Below are experts of layer 9 (counted from 0) of a mixture-of-experts language model. Rows are named router (the router's row for the expert), gate (a neuron's input weights, with its number), up (a neuron's input weights, with its number) and show model dimensions 128-255. Each number is 200 + 30 x the weight over its row's rms, rounded and kept within 0 to 999.
After each expert's rows: a language model's description of what the expert responds to. This comes from a sample of Wikipedia text that the model never trained on.

# expert 3
router,188,165,144,162,207,244,267,224,182,194,183,210,190,180,232,205,280,198,185,228,225,211,173,200,225,198,212,190,237,203,154,192,202,255,149,242,160,219,162,182,195,192,246,175,234,190,141,177,173,212,273,220,195,169,206,238,188,206,132,240,193,172,252,169,209,203,247,212,206,184,195,114,230,242,182,179,248,188,204,175,167,213,235,121,165,155,171,227,176,199,178,151,202,157,251,190,179,164,168,193,188,223,215,198,202,259,200,232,215,236,251,210,215,241,196,194,195,213,128,223,200,241,226,175,228,191,240,229
gate0,219,128,172,196,196,205,182,190,200,189,174,193,187,193,216,211,215,237,203,189,214,247,176,177,251,204,195,176,212,169,204,226,187,189,212,192,212,186,183,203,210,199,220,257,247,234,259,198,220,225,205,204,239,185,243,173,201,201,156,216,223,212,227,193,169,216,243,233,216,203,198,166,203,197,198,204,215,181,158,176,205,200,245,211,225,179,227,205,183,214,261,203,224,185,231,210,211,132,196,178,166,199,231,167,233,199,220,217,194,195,197,202,202,235,191,195,273,170,189,188,153,197,187,184,234,212,202,231
up0,164,249,204,213,182,208,237,225,198,217,218,203,213,202,167,219,154,178,205,204,172,173,253,221,160,219,172,232,150,211,225,195,219,186,217,162,198,175,164,200,171,181,192,124,173,149,179,218,201,210,206,163,147,219,140,242,200,181,258,190,165,228,167,206,209,177,166,151,154,193,196,227,224,174,260,188,212,222,208,223,213,192,161,199,187,218,196,177,243,201,171,215,134,197,212,163,215,228,187,222,205,176,164,206,141,225,189,185,191,172,176,184,220,153,235,197,143,193,243,229,231,217,194,240,194,231,210,165
It responds to: Word pieces inside or ending surnames, mostly Slavic, Germanic or Nordic, in sports tables and credits, e.g. -ović, -sson, -berg, -owski.

# expert 51
router,223,173,168,180,181,251,205,210,197,207,182,191,203,211,246,227,238,223,219,174,192,224,237,199,245,212,245,164,204,195,231,148,210,223,187,219,206,196,212,202,226,155,215,215,185,218,228,170,202,204,207,260,214,202,233,190,165,191,188,209,210,133,205,199,207,224,187,261,180,224,239,192,189,201,179,206,228,134,183,211,177,194,223,214,230,214,187,193,223,174,239,210,175,172,173,234,205,165,151,262,157,184,223,208,199,226,167,209,182,185,236,137,221,155,165,206,221,252,194,207,219,134,200,176,184,172,209,250
gate0,167,178,183,181,172,194,270,191,238,217,183,171,202,256,216,217,221,220,201,199,220,228,227,249,216,204,229,191,186,212,204,185,213,201,175,233,163,211,236,204,247,216,217,242,193,259,183,167,152,184,211,156,206,205,215,187,182,189,184,249,158,168,251,231,187,261,188,185,212,246,195,276,252,225,189,247,170,199,193,154,194,182,212,206,204,251,206,205,192,187,192,242,198,186,159,187,157,167,209,232,185,202,213,179,162,246,196,264,120,170,223,183,189,212,180,215,203,203,187,177,233,205,207,231,184,166,217,168
up0,195,240,250,147,136,198,264,172,246,220,198,201,200,181,192,180,185,260,216,154,195,204,248,203,265,186,224,208,227,218,222,187,242,191,225,171,194,213,209,153,217,142,153,255,178,216,200,152,217,202,201,185,187,238,194,173,213,176,165,259,206,209,213,225,217,197,185,213,187,193,187,124,202,228,231,196,185,202,157,212,206,255,275,158,168,188,219,235,246,189,205,290,210,250,208,175,174,184,176,231,201,176,186,235,180,203,244,225,245,135,178,196,221,166,182,187,214,232,200,169,212,230,195,263,223,225,194,192
It responds to: Words within award category and prize names, e.g. Best, Actress, Comedy, and for or a in Outstanding Writing for a Comedy Series.

# expert 57
router,232,196,187,208,244,187,197,191,212,198,176,177,217,218,239,199,243,251,163,169,213,166,191,183,192,228,223,207,198,193,282,182,152,216,237,210,198,160,174,167,190,186,184,189,206,225,223,168,231,151,212,272,216,216,183,215,149,173,172,175,190,159,179,259,200,244,158,177,223,194,177,222,173,188,243,188,177,145,191,188,183,156,187,127,253,240,181,150,195,144,237,215,204,163,244,246,180,162,204,269,169,244,234,186,157,233,186,163,187,215,176,164,234,206,199,218,184,219,201,181,183,165,211,181,159,178,175,231
gate0,207,197,189,225,201,194,167,203,227,175,177,218,182,214,170,179,183,188,193,168,171,213,250,243,206,221,176,207,232,170,202,206,168,194,191,200,224,243,174,232,208,158,226,226,229,245,182,158,167,219,212,144,263,236,167,180,170,252,201,214,242,161,172,234,238,249,144,176,162,174,194,156,176,148,165,210,196,182,219,148,238,206,224,234,154,167,205,169,194,243,177,189,191,215,190,142,179,223,211,250,311,224,201,210,225,170,174,193,220,138,142,263,175,190,172,214,207,227,247,208,225,181,257,187,180,244,204,232
up0,220,191,209,200,157,161,240,163,162,232,212,209,180,179,180,189,205,222,224,227,257,228,183,172,225,175,214,182,198,208,166,189,264,204,230,177,190,194,208,191,210,260,195,200,208,151,202,231,237,197,235,211,161,160,228,228,252,161,210,200,149,210,259,156,154,165,240,200,241,194,206,223,241,251,213,183,212,229,188,260,179,241,169,198,214,191,226,226,192,227,219,178,225,227,194,230,212,197,174,148,138,172,168,189,174,204,243,231,217,210,260,199,193,235,228,183,234,175,183,154,194,218,179,218,262,199,224,166
It responds to: Head nouns of organisation, competition or body names after a modifier, e.g. League, Council, Assembly, Conference, Championship; also Sheet B.

# expert 58
router,184,221,222,174,241,174,183,178,212,235,194,235,193,182,206,227,234,188,158,192,255,211,204,177,190,240,186,240,183,229,236,223,131,209,208,174,190,218,171,213,184,244,189,154,212,255,192,216,159,136,235,222,211,209,260,218,172,229,212,240,129,152,239,207,163,223,230,186,221,145,214,187,201,198,213,214,178,188,200,250,236,163,166,215,200,210,210,204,194,158,159,199,205,196,154,209,208,163,187,206,174,199,228,176,144,229,199,217,199,188,214,209,198,199,210,206,222,211,217,252,179,211,198,217,229,162,198,140
gate0,243,176,216,221,202,245,219,228,160,200,170,157,230,166,210,193,208,228,228,241,184,193,215,180,197,172,189,244,198,157,185,189,179,199,235,251,221,197,192,249,263,179,198,238,234,173,203,207,189,187,185,217,160,183,190,198,177,178,232,175,227,188,208,141,205,211,193,204,215,200,258,171,232,157,210,246,204,195,191,205,210,188,219,210,225,248,239,220,198,187,235,207,239,213,147,210,187,200,214,210,162,148,226,216,215,163,158,191,151,192,250,183,231,235,231,173,174,222,207,215,184,196,137,177,225,168,195,177
up0,230,180,176,171,263,184,166,177,184,213,189,203,238,181,233,213,249,200,209,217,173,214,185,197,198,231,193,201,179,189,223,188,204,207,200,246,210,184,142,190,224,219,169,212,188,216,201,189,172,226,214,207,215,228,218,196,148,193,208,197,281,165,213,174,193,194,239,208,199,162,229,191,226,126,204,164,222,198,184,208,203,182,245,205,179,197,161,216,227,165,212,179,201,231,175,197,194,217,191,206,178,216,210,231,216,152,208,195,213,191,221,157,227,156,253,220,182,264,226,200,187,160,194,213,239,184,125,212
It responds to: Capital letters and letter pairs inside acronyms and codes, usually in parenthesized abbreviations after full names, e.g. LARAS, NEMA, AAAS, ALCOA.

# expert 11
router,222,181,191,209,205,185,259,205,207,198,206,258,213,239,194,194,210,236,212,143,213,192,166,179,182,133,218,168,227,186,193,170,196,181,161,192,171,200,131,188,142,211,174,213,202,165,211,182,149,142,213,249,227,188,216,211,152,175,190,214,221,200,220,138,232,214,206,199,234,235,163,203,212,233,183,227,215,180,215,227,185,136,198,202,218,253,175,206,239,194,177,187,237,211,178,138,171,203,261,172,246,226,216,201,171,249,177,215,213,267,196,193,216,223,162,150,228,242,198,222,176,224,181,145,210,161,242,287
gate0,200,179,195,235,217,200,163,198,167,140,222,252,208,205,190,200,154,245,203,178,157,247,199,181,209,201,190,225,217,204,158,201,181,229,180,192,193,178,175,214,193,212,170,200,207,242,196,225,206,183,204,146,219,198,142,224,190,207,155,204,129,204,228,217,223,218,167,193,210,202,171,234,244,250,169,202,197,180,217,132,234,172,208,216,210,267,190,143,214,204,188,171,200,237,211,156,205,235,195,201,206,185,198,210,204,223,184,161,171,204,198,219,154,137,178,139,200,228,212,196,207,185,252,201,200,183,255,206
up0,170,156,186,242,221,230,197,227,186,151,248,225,205,237,184,229,183,230,233,196,160,217,196,202,199,205,195,193,214,277,196,221,171,229,157,231,173,184,178,235,186,255,185,175,203,192,206,218,199,184,197,178,230,185,134,228,164,152,152,247,162,215,196,227,264,216,216,221,183,211,182,181,202,163,158,238,198,209,215,110,230,206,243,209,207,253,132,151,198,211,253,200,175,156,210,210,218,210,241,151,194,194,199,193,180,204,162,190,196,173,200,235,201,207,178,202,210,211,166,193,246,194,231,138,158,168,236,239
It responds to: Mid-word pieces inside foreign or unusual proper names, especially Slavic and other place and team names, such as Pl-ov-div, Tall-ah-assee.

# expert 50
router,225,201,190,183,214,230,239,216,193,188,192,219,129,179,163,191,223,233,161,168,233,196,204,192,217,183,218,156,232,212,204,212,229,178,148,231,132,195,184,195,208,190,220,224,206,197,165,139,151,237,258,245,221,205,236,188,167,198,235,222,221,174,202,208,228,239,177,222,188,186,196,178,199,252,154,212,207,234,219,227,200,177,227,174,170,173,188,225,165,218,200,172,230,179,210,169,229,196,178,240,178,236,220,219,214,193,200,197,184,233,275,232,204,247,254,167,211,207,166,207,200,215,226,155,213,177,237,244
gate0,190,175,130,165,221,177,206,182,164,221,168,201,172,141,121,192,201,177,191,155,180,193,201,159,257,189,206,183,203,169,211,193,215,190,200,201,218,209,211,219,216,199,226,189,158,221,213,193,179,195,222,201,214,248,267,136,186,200,200,253,211,226,180,256,285,199,186,163,211,196,200,155,185,226,156,195,284,178,257,215,231,145,243,258,205,230,177,226,177,155,184,198,191,229,225,211,226,263,212,244,163,181,218,213,169,159,197,168,211,221,225,216,224,170,146,187,174,221,226,235,140,197,203,286,161,164,216,205
up0,213,167,179,230,222,193,168,191,164,226,190,221,225,183,202,218,212,209,147,219,163,253,203,239,182,197,225,165,232,186,195,209,233,152,184,204,163,235,180,246,202,244,144,233,153,226,275,252,194,232,195,198,219,159,195,146,198,250,185,185,215,205,256,185,200,162,192,174,203,186,182,180,149,165,157,203,260,214,193,161,185,204,209,193,219,177,263,181,233,224,201,189,197,199,190,223,215,203,170,201,184,200,193,223,165,160,154,229,230,245,187,168,215,195,210,214,201,178,178,197,198,173,175,222,181,191,242,138
It responds to: Pieces of non-English personal names, often Arabic or European, in sports tables and lists, such as El, Abdul, Mohamed, ibn.

# expert 36
router,198,170,167,253,229,214,213,144,235,211,183,181,189,160,187,180,181,209,168,240,199,195,189,246,234,164,207,179,216,235,168,224,241,176,138,227,175,195,205,183,199,235,179,184,186,202,220,254,139,220,273,218,217,182,174,222,202,234,253,210,228,199,185,189,215,260,197,196,187,174,215,215,223,259,191,183,188,172,200,255,220,241,194,190,184,176,210,227,197,145,157,232,187,152,239,101,172,256,148,208,211,220,214,163,183,189,219,188,215,223,215,254,241,214,199,171,200,209,200,213,186,216,197,149,217,211,189,236
gate0,196,184,220,234,231,235,182,191,202,190,200,201,215,189,201,218,157,189,187,222,181,161,200,180,216,198,212,197,203,178,182,168,163,159,140,157,211,203,180,217,216,178,161,216,171,204,227,159,233,133,172,194,216,162,173,182,157,240,221,173,217,207,233,208,196,215,199,206,267,171,170,209,168,213,212,192,132,165,197,216,266,180,149,134,197,202,196,167,195,164,153,206,254,202,192,193,185,225,240,211,180,235,215,221,170,215,192,204,165,188,202,162,189,174,120,194,218,207,130,276,164,198,201,131,178,157,205,210
up0,160,201,216,201,234,265,203,220,241,208,210,170,188,271,183,177,159,218,249,234,176,179,159,158,196,226,153,233,202,219,155,153,174,175,208,238,201,210,181,214,181,195,169,202,169,127,242,163,260,184,214,194,238,154,188,201,166,145,185,169,212,205,176,243,192,226,169,190,266,181,136,195,200,150,225,217,150,152,193,174,189,149,197,165,205,239,231,139,156,160,214,202,263,188,220,196,214,228,231,210,154,175,166,199,194,219,156,206,238,209,196,174,205,208,178,219,264,220,192,260,183,214,187,192,156,254,182,188
It responds to: The word at in place or age phrases ("at the school", "at least"), plus country codes and Arabic name starts in sports rosters.

# expert 32
router,210,203,187,205,205,221,220,241,148,181,196,179,159,206,185,205,203,205,222,202,196,208,243,209,174,219,182,194,218,214,195,186,137,221,188,199,232,195,169,155,227,191,208,232,228,161,185,105,186,168,200,202,223,221,192,223,214,212,195,201,232,168,195,219,188,161,304,187,217,194,176,139,184,264,211,160,243,146,223,192,163,190,247,160,197,206,202,185,196,194,212,221,196,237,233,207,228,272,195,190,227,204,159,231,145,212,175,150,210,165,174,165,199,205,161,196,205,194,204,171,220,176,202,211,175,234,199,212
gate0,187,191,109,204,176,205,233,224,204,144,187,179,235,188,191,209,161,210,224,169,171,161,220,217,200,216,204,228,202,175,151,198,273,199,207,245,163,173,194,178,189,204,226,159,177,193,239,221,199,223,245,201,183,252,265,202,197,178,269,182,217,231,181,170,246,227,146,193,187,175,252,184,238,179,200,237,238,203,161,198,194,176,156,245,216,211,205,246,225,170,255,205,190,192,157,160,212,176,137,194,177,228,154,201,194,254,191,184,205,234,179,266,250,186,214,205,232,238,222,205,175,194,172,202,181,202,182,195
up0,249,218,250,202,244,172,205,143,218,222,218,233,166,264,231,164,223,190,171,196,223,224,192,169,190,174,207,180,205,210,238,183,168,224,217,164,225,226,202,213,223,214,194,225,207,238,158,227,214,192,155,196,198,217,146,200,200,184,144,220,160,196,201,229,177,217,203,255,194,171,167,238,172,206,239,200,175,194,204,234,232,221,231,160,171,190,197,195,205,206,149,175,164,237,201,236,188,215,235,242,228,169,252,175,235,154,253,243,179,156,215,170,173,218,238,225,189,157,175,203,205,157,200,206,230,181,209,168
It responds to: Line breaks and pipes after a number or unit ending an entry, e.g. infobox population totals, stats tables, km^{2}).